{"balance_loss": 0.0115, "lr_router": 0.000531, "vocab_size": 8192, "positions": "rope", "rope_base": 10000.0, "tie_embeddings": false, "init": "uniform", "init_std_o": 0.00722, "beta1": 0.95, "decay_fraction": 0.291, "decay_shape": "linear", "batch_tokens": [65536, 131072, 262144], "steps": 2711, "dataset": "wikipedia_en"}
Below are experts of layer 8 (counted from 0) of a mixture-of-experts language model. Rows are named router (the router's row for the expert), gate (a neuron's input weights, with its number), up (a neuron's input weights, with its number), down (a neuron's output weights, with its number) and show model dimensions 0-255. Each number is 200 + 20 x the weight over its row's rms, rounded and kept within 0 to 999.
Before each expert's rows: "comes before" lists some tokens at least twice as common just after its tokens as in all text. This comes from a sample of Wikipedia text that the model never trained on. Tokens count by the router's weight.

# expert 32
comes before: " ", " the", " as", " his", " than", " are"
router,182,179,194,176,197,199,171,148,218,196,198,214,202,173,217,232,195,177,227,217,212,200,214,211,197,171,227,204,229,211,213,177,171,212,178,217,222,193,166,224,230,192,235,222,206,213,179,200,236,209,182,189,214,250,232,162,162,197,168,210,214,230,164,223,218,220,207,183,213,219,214,195,186,218,199,220,211,204,199,213,207,240,218,159,171,180,196,201,200,235,233,183,165,217,191,214,178,173,188,206,205,204,232,224,195,179,184,180,192,215,198,232,201,220,172,175,184,193,200,198,204,191,203,202,174,177,212,187,194,201,190,178,191,229,198,204,183,196,221,172,168,203,214,188,215,175,174,194,221,225,211,189,232,208,221,215,197,217,201,180,247,217,235,203,202,240,175,166,201,191,174,196,168,197,196,197,210,172,178,223,221,222,243,192,224,219,231,182,228,181,209,198,214,180,179,212,190,185,185,190,176,177,211,178,177,163,205,202,171,220,194,204,186,166,227,203,211,178,174,184,201,201,230,220,198,212,195,178,186,195,184,229,194,219,197,195,193,217,240,220,200,185,216,213,192,234,193,169,208,184,210,197,185,223,182,222
gate0,170,226,234,197,180,195,195,218,210,204,159,222,186,212,213,208,165,209,178,211,172,196,210,179,224,184,229,209,192,208,206,207,177,224,228,200,236,204,188,193,202,196,203,188,239,180,192,200,192,215,171,215,226,227,227,215,190,168,171,177,172,195,187,198,183,177,189,220,248,218,258,169,212,212,175,218,202,184,174,213,241,203,210,210,193,178,203,174,192,209,251,225,223,199,231,196,183,161,197,235,210,264,226,203,179,185,210,201,205,169,220,204,209,182,185,210,192,194,190,211,205,235,214,230,199,192,233,190,206,226,215,217,198,197,179,172,161,193,198,215,221,204,194,221,208,189,194,197,212,193,176,199,215,203,190,205,237,199,201,191,170,191,209,178,154,204,205,203,205,197,162,228,206,216,221,241,196,178,185,232,229,210,214,189,207,237,203,186,182,228,193,177,225,172,203,235,215,209,206,176,197,188,203,180,193,173,197,190,209,239,185,210,217,216,191,223,168,172,231,196,203,211,170,215,196,210,212,194,201,231,190,203,159,182,195,204,186,223,217,175,189,223,190,226,211,183,230,183,192,208,200,176,219,190,202,218
up0,225,204,193,189,207,185,216,182,210,151,207,175,239,197,217,180,243,201,208,210,205,203,206,198,182,187,201,214,229,208,221,158,224,200,228,198,193,168,232,207,235,222,207,190,218,203,203,207,230,156,226,175,184,207,192,236,191,226,198,220,216,199,196,214,219,181,196,200,189,185,180,207,222,191,220,142,215,178,209,187,195,192,184,197,226,197,204,201,217,157,171,185,210,214,216,199,182,195,204,214,197,188,201,195,212,207,189,250,204,185,214,228,179,215,219,227,211,214,218,199,217,220,228,196,185,227,164,210,228,201,212,150,206,215,214,188,197,182,177,197,178,170,196,192,214,218,208,192,175,178,180,240,188,156,208,208,196,199,173,208,211,193,193,217,218,215,208,208,151,207,196,192,223,151,187,184,175,178,199,226,229,232,177,213,176,189,231,191,227,199,212,215,204,207,207,175,226,215,222,206,197,193,216,215,189,195,208,222,192,189,208,188,211,162,200,195,212,200,219,211,196,207,194,173,176,196,176,198,204,167,189,157,184,191,176,186,219,192,132,200,221,230,164,193,199,179,192,254,175,220,223,213,216,203,220,219
down0,208,183,174,203,208,177,184,226,197,179,178,199,229,201,208,201,203,222,195,190,191,185,175,193,220,210,201,194,204,161,202,185,238,187,193,237,181,198,183,218,176,214,187,186,209,189,189,197,205,218,239,179,198,216,215,235,217,219,216,210,234,211,219,186,191,203,192,211,204,202,212,198,190,217,199,168,209,185,130,166,200,187,207,181,222,197,182,183,203,186,169,189,215,222,210,184,194,203,191,217,196,207,165,178,164,197,194,188,203,230,227,199,183,216,186,207,189,188,206,181,180,190,251,212,200,198,212,235,211,194,249,183,196,205,241,215,193,212,206,240,196,188,206,205,181,163,187,196,211,224,231,185,211,208,190,165,177,181,218,210,218,209,234,199,212,187,207,208,188,246,212,221,153,204,219,194,181,177,181,203,189,192,226,182,176,167,192,200,184,176,216,224,191,181,174,242,214,182,189,179,252,195,211,206,208,250,159,205,223,216,201,192,230,196,198,219,217,225,203,162,188,206,201,198,232,189,193,218,174,218,222,194,207,180,197,177,225,200,210,186,178,168,186,189,199,178,192,213,174,195,262,225,241,231,206,179

# expert 5
comes before: ":", " |", " of", "\n", "==\n", " |\n"
router,185,182,170,180,190,166,228,225,195,198,209,199,203,190,205,197,175,188,177,196,186,185,176,193,176,207,221,236,177,221,193,187,200,193,191,219,178,173,212,172,174,218,177,237,208,221,220,177,174,213,214,221,200,221,214,177,174,201,211,191,234,207,225,200,191,202,187,181,188,207,209,197,208,231,213,189,175,207,194,203,204,196,226,198,205,235,152,202,207,176,223,180,241,238,189,217,168,182,207,195,210,209,211,183,187,208,213,216,205,188,198,200,182,192,210,160,209,218,202,201,167,201,216,175,210,184,204,179,229,208,212,192,203,162,234,211,165,193,207,176,181,202,176,196,204,248,210,201,171,136,186,194,228,200,213,189,173,236,206,178,257,171,158,195,233,200,175,208,178,221,219,193,215,205,178,227,161,188,191,188,189,215,187,186,206,207,183,220,162,184,214,215,192,205,185,203,203,214,180,183,172,224,203,222,212,232,161,203,154,221,203,221,228,184,207,214,217,206,164,217,213,187,192,216,199,185,216,207,195,196,149,209,200,219,212,174,160,161,172,203,215,225,222,211,170,188,202,196,203,179,193,172,204,199,196,214
gate0,191,181,204,206,201,191,218,179,202,230,195,193,158,158,192,181,218,199,181,206,223,226,170,227,190,237,183,202,182,190,226,201,205,178,197,188,212,206,186,183,201,194,214,189,200,191,201,225,194,216,221,186,236,217,228,220,203,183,218,172,186,228,210,224,203,215,200,171,195,223,185,205,191,195,211,151,184,235,192,223,177,202,199,206,203,253,229,174,231,253,254,232,180,196,220,217,218,190,199,150,205,201,198,186,206,189,200,236,223,207,180,214,173,190,206,206,200,214,193,241,192,188,167,204,182,210,217,181,178,159,224,215,159,191,228,213,190,158,168,162,221,185,206,195,202,213,194,187,197,185,206,172,196,207,204,189,188,193,191,182,197,203,180,241,202,211,181,217,208,223,181,214,199,220,234,198,228,209,188,216,163,192,158,218,206,166,197,232,213,189,210,188,187,209,209,209,209,215,178,193,186,264,155,188,193,181,190,195,202,198,177,213,213,225,230,213,212,211,211,192,238,196,183,211,193,208,196,243,228,194,224,196,200,210,193,194,209,183,198,195,236,211,211,197,202,236,179,192,216,211,222,176,222,180,217,211
up0,201,217,216,160,193,199,209,215,233,177,215,210,228,209,219,201,164,202,199,179,180,191,214,220,191,167,211,186,215,176,176,221,207,222,204,221,196,164,152,218,191,207,165,225,202,216,200,205,200,211,188,198,162,155,201,211,191,227,211,179,196,221,237,204,231,196,190,206,207,171,208,204,197,181,218,218,199,201,209,201,187,204,187,213,221,220,191,201,176,206,228,189,215,198,180,197,212,206,206,258,202,192,190,189,225,197,198,161,214,133,227,177,213,226,189,197,183,219,199,219,224,187,222,198,206,182,216,208,213,184,177,211,210,239,220,179,192,219,179,164,214,161,191,186,220,228,207,203,218,234,163,191,182,190,193,188,179,229,208,201,195,229,196,216,208,209,201,206,225,174,200,193,182,181,185,187,219,174,181,216,166,170,156,216,157,194,192,216,212,165,193,202,196,195,204,180,216,212,213,181,210,165,198,159,193,218,192,194,172,174,206,180,164,191,224,208,207,194,192,189,186,190,160,229,208,215,156,178,192,225,203,178,220,183,186,221,176,196,201,210,137,237,197,207,235,188,206,229,208,213,191,215,202,201,220,195
down0,211,202,177,221,175,154,218,197,218,199,233,203,218,188,211,213,207,197,220,167,191,205,222,210,228,198,197,200,193,177,190,198,195,193,187,176,207,167,196,186,186,222,175,237,236,225,195,217,212,173,199,219,172,210,204,169,197,200,213,159,205,222,216,228,206,188,190,211,184,183,196,197,222,209,190,185,211,211,171,164,186,207,206,195,183,187,201,212,188,181,189,184,220,185,210,213,175,169,189,216,197,216,199,191,168,199,228,219,152,176,229,177,186,198,174,151,203,152,229,208,204,218,223,203,196,238,206,211,213,200,182,190,180,178,209,205,169,181,175,203,194,221,196,186,202,184,206,176,191,183,197,237,226,259,188,169,209,195,188,219,237,205,233,201,166,210,186,235,209,186,199,190,224,206,193,209,232,204,168,136,236,185,214,210,209,174,186,219,179,195,185,159,211,185,214,193,212,217,225,214,215,190,158,183,216,209,199,182,172,191,193,193,171,211,178,218,212,183,172,246,168,219,160,205,212,204,196,185,208,188,198,182,180,228,236,253,190,189,224,191,198,183,190,209,179,210,187,194,204,186,212,220,213,191,203,215

# expert 1
comes before: " the", " a", " York", " his", " its", " their"
router,183,195,217,187,203,223,169,215,194,194,209,183,213,198,238,184,179,215,229,183,180,181,225,198,207,157,197,187,228,181,238,222,177,191,205,191,174,196,206,175,206,207,162,231,207,211,196,207,224,239,217,198,211,189,219,159,220,228,195,240,173,216,176,188,173,200,196,190,204,170,218,154,168,196,202,203,207,204,225,189,154,201,182,189,194,217,200,199,186,193,226,178,207,223,228,193,222,191,223,211,193,176,197,199,188,219,195,224,205,189,143,219,195,218,211,185,216,183,226,205,193,164,190,201,207,177,199,218,203,199,193,191,196,228,197,155,183,228,200,180,240,194,172,198,222,172,219,165,254,215,163,216,203,218,204,211,235,181,179,223,178,195,200,209,168,196,195,190,173,210,177,212,178,201,195,194,174,193,217,203,201,251,223,232,236,211,203,211,206,205,206,187,196,208,171,228,218,172,159,181,179,184,162,219,188,175,191,193,211,211,173,194,185,212,176,227,218,207,228,202,196,174,203,198,198,222,185,231,192,184,159,200,215,185,203,220,211,191,206,199,228,197,231,196,151,216,199,203,218,229,196,192,173,201,193,212
gate0,193,181,210,210,202,200,227,190,208,177,217,187,240,210,209,241,182,186,169,204,191,205,249,210,204,218,174,194,248,215,214,178,235,212,193,214,172,185,199,219,173,202,202,210,214,189,216,211,210,213,162,195,192,171,201,202,217,208,198,210,196,200,226,201,178,203,201,211,197,197,209,183,205,208,155,171,199,190,214,166,196,209,226,208,199,209,187,215,177,153,213,186,200,231,210,222,170,176,223,212,227,178,182,195,223,246,202,229,198,183,201,202,202,243,215,189,202,204,209,182,202,191,165,233,185,189,225,206,212,186,220,198,209,239,223,198,229,189,247,193,147,194,198,195,202,225,175,185,211,202,172,238,184,183,227,220,229,191,211,220,209,190,216,185,205,187,179,211,134,219,189,185,205,209,215,180,206,193,219,189,231,193,205,196,168,180,214,166,213,165,223,206,205,218,174,248,200,222,203,189,199,176,202,217,205,232,201,174,210,191,204,188,206,238,199,232,226,201,217,184,236,194,218,223,190,157,182,225,188,206,215,194,173,190,189,194,201,168,165,184,200,205,202,210,195,158,185,193,170,177,194,207,174,170,225,188
up0,210,195,157,192,203,215,231,188,207,209,215,186,165,197,206,166,221,212,205,229,181,180,161,203,191,208,210,187,179,198,137,238,185,192,180,195,220,173,181,193,206,210,183,203,220,192,211,193,196,192,212,216,231,217,218,208,168,227,218,182,224,186,165,208,192,193,165,187,228,209,206,202,176,204,262,218,219,195,178,196,211,185,161,194,179,213,187,199,204,236,180,190,217,162,191,211,223,211,177,180,197,219,199,193,184,129,183,192,218,231,196,214,195,179,212,208,207,198,195,203,207,187,234,182,215,217,209,176,198,173,209,185,177,204,198,214,170,226,160,187,198,195,220,243,222,164,214,227,166,217,216,177,189,202,184,200,175,219,207,202,216,214,213,213,211,207,215,236,243,170,188,230,176,204,186,196,224,202,199,206,187,218,186,202,207,202,183,211,198,218,187,191,177,197,206,164,202,146,190,219,195,187,197,201,144,207,181,232,173,209,211,215,214,187,188,163,208,207,190,215,170,188,192,178,183,213,218,160,209,209,209,187,220,229,226,208,232,203,208,209,222,186,193,202,175,208,189,189,226,204,188,241,215,193,183,206
down0,182,232,225,226,201,224,261,181,189,195,206,217,184,217,187,211,228,203,178,188,227,175,237,179,180,212,208,202,217,204,182,195,210,208,194,230,173,214,211,210,220,212,192,191,218,174,180,197,218,247,208,196,174,197,174,236,196,185,191,217,200,219,201,195,213,175,208,190,189,206,202,186,195,219,199,199,218,188,198,232,145,219,173,211,188,179,174,212,191,208,176,195,224,193,222,188,162,176,198,201,222,195,201,190,227,219,214,176,218,218,167,221,228,182,138,227,185,174,191,204,196,177,210,209,195,215,236,180,214,213,143,246,202,176,200,197,198,183,215,201,225,176,216,212,164,218,152,201,199,216,204,187,206,202,184,208,199,176,204,165,201,172,185,209,178,194,192,166,172,143,194,195,168,206,202,177,200,184,218,162,211,206,206,181,167,215,229,174,203,194,181,206,217,201,197,237,228,214,183,199,242,215,177,171,216,207,213,184,202,196,176,214,177,213,182,196,222,210,187,204,206,172,202,185,212,189,207,206,200,184,223,188,173,195,168,201,220,179,205,200,194,177,184,222,216,160,191,211,242,202,172,208,204,175,211,205

# expert 15
comes before: " the", " he", " The", " it", " \"", " a"
router,205,204,172,183,208,208,161,214,237,212,184,233,249,231,228,198,207,213,233,203,229,216,223,180,176,203,254,229,228,181,234,169,175,196,223,214,183,221,232,181,206,185,198,202,223,229,217,196,236,195,217,241,204,172,196,226,206,242,207,224,175,199,207,183,190,213,165,201,193,194,210,178,205,187,189,177,226,197,206,193,171,217,217,228,189,166,222,218,217,230,210,178,206,224,183,183,212,204,200,210,213,224,174,185,159,226,215,218,197,189,226,186,200,201,170,231,204,190,199,188,179,221,191,178,186,205,191,193,220,214,179,222,233,205,205,202,215,201,198,229,166,188,225,227,222,213,208,202,197,237,203,190,234,193,226,213,205,199,166,167,173,225,213,229,229,194,191,177,194,214,208,218,188,179,203,177,196,200,233,203,188,215,205,212,179,191,206,199,218,184,212,178,188,166,166,189,191,206,174,222,203,191,182,210,198,167,189,212,200,195,196,178,183,202,181,141,192,235,198,208,206,182,191,201,172,197,175,220,191,229,218,182,175,217,180,189,175,216,168,215,231,200,211,214,184,225,185,175,226,201,220,187,215,222,236,201
gate0,177,205,209,241,211,211,182,211,195,213,176,194,199,197,210,221,221,153,210,214,205,190,196,207,207,196,174,206,226,182,197,224,208,233,215,190,194,147,173,204,195,194,185,203,215,189,183,201,169,201,213,181,164,188,186,185,189,195,210,212,225,167,234,197,176,193,206,211,199,199,215,200,210,211,223,206,211,189,210,177,191,225,212,215,208,190,191,193,206,204,193,225,198,233,200,187,201,189,202,183,215,226,179,184,193,215,205,268,211,187,238,207,200,209,188,167,211,182,193,204,221,193,220,188,193,231,214,203,173,185,233,183,208,196,206,160,204,200,206,187,138,190,196,222,206,175,205,176,198,163,197,229,218,147,225,187,191,175,205,194,190,178,247,225,204,170,192,199,200,238,195,212,187,201,211,211,170,216,188,187,194,171,225,203,201,196,201,186,191,174,196,164,196,194,199,209,188,251,181,185,199,173,177,154,201,194,177,203,221,224,139,200,174,190,154,205,163,213,236,194,236,207,225,206,210,203,227,218,222,195,183,186,241,191,207,191,192,191,168,211,231,208,225,212,231,192,177,197,217,203,200,246,216,223,226,187
up0,221,200,172,171,205,215,196,180,199,174,195,232,212,178,171,188,199,189,192,163,208,194,236,179,174,203,214,207,198,187,184,176,202,166,211,189,205,212,207,191,218,195,218,200,210,213,222,190,208,216,205,217,226,219,242,205,208,189,214,203,152,216,208,209,205,205,208,174,215,221,166,170,183,205,196,207,168,219,180,212,217,175,174,208,195,199,199,188,188,210,190,173,209,201,190,203,178,201,185,219,179,172,223,230,204,176,197,140,200,207,150,200,194,177,198,231,179,209,183,180,176,213,170,229,229,179,174,163,219,192,199,220,160,199,199,210,192,204,188,187,213,237,218,193,194,213,189,240,220,213,170,174,186,222,209,187,226,218,191,211,201,243,176,187,221,215,207,228,220,174,181,215,193,217,185,201,216,184,188,202,207,218,194,211,204,232,209,209,203,209,199,231,206,223,247,174,196,190,230,199,245,211,220,240,191,202,229,172,245,189,229,197,189,225,225,201,210,224,182,220,194,198,192,223,171,194,197,198,217,217,196,187,176,216,180,205,181,196,220,180,147,183,189,221,185,196,218,146,214,183,161,184,196,228,161,198
down0,189,184,192,190,208,185,258,241,195,177,205,185,216,195,190,180,185,161,204,191,194,223,200,195,218,202,187,190,189,214,210,209,209,237,219,210,192,188,214,188,174,204,218,180,185,200,185,224,189,181,182,187,219,191,219,177,249,174,193,214,190,220,184,203,191,195,177,189,195,197,190,196,235,198,202,181,176,212,192,170,154,174,207,188,205,203,157,232,164,213,198,199,239,182,220,204,176,200,212,189,169,170,195,183,218,216,176,220,191,152,196,191,203,183,220,223,216,189,185,189,191,223,215,207,168,210,184,193,204,226,181,212,170,186,195,176,164,208,196,178,218,217,210,203,208,199,219,217,181,137,230,193,208,199,199,212,202,165,193,182,232,236,174,238,180,166,188,215,189,188,212,244,216,196,185,222,171,192,198,180,191,182,222,192,213,194,187,214,196,227,189,190,222,208,208,234,197,196,192,184,186,220,186,217,261,183,197,198,178,225,199,241,220,183,167,250,229,194,216,192,184,193,196,194,205,169,177,186,202,183,189,196,207,178,246,207,235,203,228,223,179,182,193,212,222,207,221,198,189,189,187,198,220,190,201,245

# expert 47
comes before: " ", " \"", " —", " N", " P", " L"
router,240,201,200,195,204,158,206,201,166,150,173,217,228,201,177,209,218,221,196,168,236,210,195,173,206,147,229,206,231,220,204,178,195,191,201,194,218,203,175,202,179,184,220,201,206,224,185,208,207,218,224,200,215,175,217,196,225,213,189,187,171,215,216,210,195,257,170,214,196,187,194,199,188,185,227,202,237,206,223,162,194,176,156,213,198,208,246,194,244,182,198,182,224,173,207,220,206,189,206,203,175,214,197,175,171,193,211,245,222,199,212,184,178,177,212,192,176,190,199,209,223,191,207,207,226,204,202,215,209,208,178,239,209,201,203,179,224,181,207,200,215,208,227,192,225,214,215,177,242,199,211,201,222,187,197,203,198,197,218,215,205,219,198,206,205,186,205,190,202,215,173,201,225,199,196,165,225,176,188,233,185,253,226,231,205,210,168,213,198,173,181,210,206,178,216,205,183,198,160,207,204,207,192,191,195,160,190,214,225,190,197,172,219,241,207,193,213,221,214,188,170,214,190,227,184,173,210,190,203,164,188,246,184,171,222,234,196,218,178,181,188,206,219,200,220,232,227,172,183,180,189,211,220,198,209,186
gate0,236,195,206,168,182,165,213,230,204,214,217,177,195,191,161,214,185,202,187,178,194,193,204,203,215,210,182,220,202,195,193,196,176,216,178,211,163,210,171,158,195,198,208,201,221,214,170,198,209,198,195,224,185,205,189,205,181,191,207,233,168,212,171,203,198,198,176,211,176,203,193,191,212,195,214,217,188,201,199,177,199,216,190,185,190,201,191,221,200,210,232,206,185,216,171,183,192,176,208,149,238,222,207,218,186,189,234,234,177,210,188,212,187,211,218,191,213,205,170,157,180,218,191,200,239,167,209,218,170,231,232,206,202,232,197,175,220,217,209,189,183,233,218,166,222,195,184,176,207,245,174,170,214,179,209,190,172,207,240,220,185,201,213,207,203,220,169,166,204,217,217,207,212,176,186,233,240,198,214,204,174,197,174,180,167,221,198,203,165,234,158,211,215,208,213,207,206,199,227,194,214,190,173,184,201,215,164,219,249,196,224,188,212,203,201,234,194,175,194,208,193,250,219,213,203,208,212,197,193,216,184,177,211,208,157,200,203,190,175,183,174,169,190,203,216,200,207,181,161,212,158,213,244,200,197,204
up0,191,210,213,208,212,209,240,200,247,154,212,190,207,194,226,216,208,213,176,183,240,207,173,201,204,182,143,175,211,214,179,215,213,219,214,155,230,212,203,214,211,214,215,179,212,191,179,205,225,214,213,201,177,222,221,193,215,220,221,220,190,196,205,228,215,183,195,188,189,194,203,223,229,208,202,185,208,188,209,168,211,224,215,212,183,197,213,212,175,191,179,181,205,186,215,200,184,217,190,190,204,221,220,195,167,207,237,213,199,199,220,217,163,209,231,201,201,206,177,214,185,206,221,198,217,181,247,218,208,206,184,197,180,212,163,211,202,190,174,216,163,241,244,225,184,230,182,202,185,233,191,194,216,205,200,208,226,185,180,226,212,204,207,218,212,192,184,198,178,217,189,196,215,203,234,200,225,166,176,173,203,220,202,190,209,199,227,190,227,207,216,185,197,166,246,250,202,195,192,198,216,183,216,187,217,150,197,213,209,223,235,253,175,201,184,219,187,216,191,259,207,208,188,207,168,154,226,191,189,179,207,208,204,198,212,169,175,205,192,202,239,211,225,204,195,186,210,223,219,191,210,206,235,218,185,218
down0,187,180,228,211,202,220,184,200,193,188,206,233,228,261,178,203,216,240,225,203,181,205,169,141,238,157,223,174,190,215,221,167,182,204,159,196,236,192,170,197,217,176,208,205,175,208,222,196,194,159,195,222,208,221,184,213,194,192,178,181,196,209,200,186,214,185,204,173,206,139,197,204,228,197,167,195,188,195,216,203,185,218,174,234,204,178,187,149,169,180,203,232,177,184,183,201,223,198,202,202,175,203,174,207,180,191,199,174,175,216,184,191,199,188,171,213,197,207,206,182,221,185,212,178,177,257,188,247,182,215,171,207,228,190,197,200,205,214,194,189,195,163,206,210,196,205,180,205,180,223,209,208,255,205,166,222,173,199,173,185,208,206,183,198,202,188,230,207,181,187,191,193,210,199,211,184,188,193,197,188,196,181,189,243,221,195,219,183,199,202,225,198,188,183,196,189,193,188,226,202,177,208,218,212,172,222,221,179,225,178,223,170,202,211,187,205,178,174,199,213,184,200,204,188,194,194,169,226,204,221,202,190,217,203,190,213,207,172,217,218,216,222,179,200,190,212,192,197,174,203,241,178,179,233,234,212

# expert 29
comes before: " ", " University", " C", " P", " A", "See"
router,209,212,166,196,191,185,198,213,211,201,150,172,217,170,245,208,204,246,195,188,186,222,228,182,205,196,223,204,193,190,220,178,219,192,184,233,218,201,192,205,182,172,192,238,214,180,224,199,165,170,239,222,213,226,197,171,196,219,182,185,181,186,188,206,214,200,226,238,196,177,223,197,203,184,199,192,219,209,207,163,216,202,167,189,210,202,208,171,195,187,204,200,221,194,177,204,213,217,220,246,192,165,189,174,182,214,196,227,194,167,239,206,207,215,230,204,180,192,219,212,217,213,157,199,186,184,215,188,215,206,203,214,218,167,228,215,197,164,192,206,173,230,191,198,207,211,218,208,181,192,236,191,192,195,202,210,173,200,201,191,186,217,180,166,193,187,186,210,193,205,203,172,207,191,200,199,188,165,185,167,183,195,213,228,227,182,184,195,232,172,185,183,238,202,193,202,185,173,186,217,232,186,208,206,212,164,208,143,206,205,227,223,198,164,211,210,198,256,199,195,229,213,186,194,187,195,192,242,166,183,168,216,197,188,212,197,201,191,234,174,234,213,182,224,222,209,180,195,195,184,162,184,177,191,227,174
gate0,172,166,175,210,201,184,170,197,216,201,222,177,209,175,187,203,201,238,212,236,220,178,185,186,206,190,204,213,214,214,183,192,189,182,225,236,183,206,209,207,224,171,192,219,192,191,206,202,209,217,224,190,211,198,196,164,171,183,211,198,188,164,201,240,214,238,182,205,179,220,225,220,217,210,211,186,210,188,204,224,182,207,190,184,216,193,235,192,207,232,178,207,207,195,223,172,217,168,193,224,230,203,219,223,206,246,247,192,183,200,223,186,185,199,164,197,159,201,225,204,217,184,206,214,169,156,218,201,200,196,190,203,201,201,194,193,211,216,211,211,201,209,177,209,202,182,240,206,214,203,206,241,180,171,175,179,185,207,180,198,208,183,203,178,172,179,220,176,192,193,199,170,210,194,207,240,208,197,205,215,187,185,200,171,239,182,199,220,210,180,190,183,216,227,229,225,219,223,174,170,167,185,209,202,173,195,172,178,193,244,153,203,195,166,205,219,234,205,207,210,215,223,193,216,174,202,187,189,191,191,150,192,230,179,169,215,198,200,195,202,196,194,201,220,228,195,202,222,179,230,164,156,249,198,240,210
up0,183,193,190,209,188,163,207,216,209,191,213,199,210,195,203,209,216,231,207,183,196,193,187,208,185,211,208,208,207,203,181,219,183,185,222,203,209,170,176,220,165,162,239,206,191,198,226,208,217,180,170,213,231,236,180,223,186,174,206,208,169,211,205,178,206,199,208,209,182,232,239,197,226,209,198,188,227,203,178,223,174,207,207,155,172,221,183,199,189,185,228,211,208,180,214,179,223,205,182,205,224,231,159,211,198,194,236,223,142,193,184,203,200,231,165,215,185,208,181,182,202,199,187,230,213,197,178,173,222,193,192,207,173,206,191,214,210,200,200,213,204,200,184,222,186,185,162,197,223,228,178,217,219,167,182,191,209,192,196,239,177,177,215,167,184,188,195,212,231,177,189,166,192,227,203,200,219,208,198,203,183,210,197,213,201,196,243,214,183,182,230,161,195,211,225,216,232,221,167,215,178,241,218,162,178,214,186,179,197,214,176,190,202,211,199,211,192,197,212,210,196,191,181,167,238,197,146,186,176,207,220,199,198,215,209,209,246,209,202,219,197,232,227,201,220,198,204,158,162,219,231,165,178,217,205,225
down0,204,217,231,157,206,218,203,153,172,203,171,208,199,199,195,149,199,175,188,225,205,215,209,176,212,176,185,205,177,222,252,226,225,175,193,183,213,211,181,196,185,208,179,227,185,212,228,233,151,210,221,193,185,214,172,173,204,222,204,187,203,187,223,226,240,194,200,196,205,197,181,183,213,171,179,194,217,229,164,222,198,215,180,176,213,215,212,188,192,192,204,171,193,190,185,230,236,225,174,210,220,168,222,195,192,180,204,199,227,174,235,183,191,232,211,202,208,193,192,177,212,140,211,201,200,169,182,185,197,170,196,227,200,236,189,191,224,210,221,189,206,189,223,192,225,230,207,216,198,201,195,166,194,182,195,238,187,227,167,241,228,184,192,209,222,219,185,191,215,237,206,199,189,212,199,198,178,164,174,221,208,180,184,176,221,183,201,171,194,190,214,212,177,217,150,242,202,196,198,208,214,202,168,218,190,193,195,174,192,233,180,202,212,206,201,201,208,182,223,209,193,238,218,226,203,180,207,205,213,203,214,213,203,196,205,215,191,176,210,201,219,212,205,203,172,216,200,206,238,212,238,207,217,172,170,183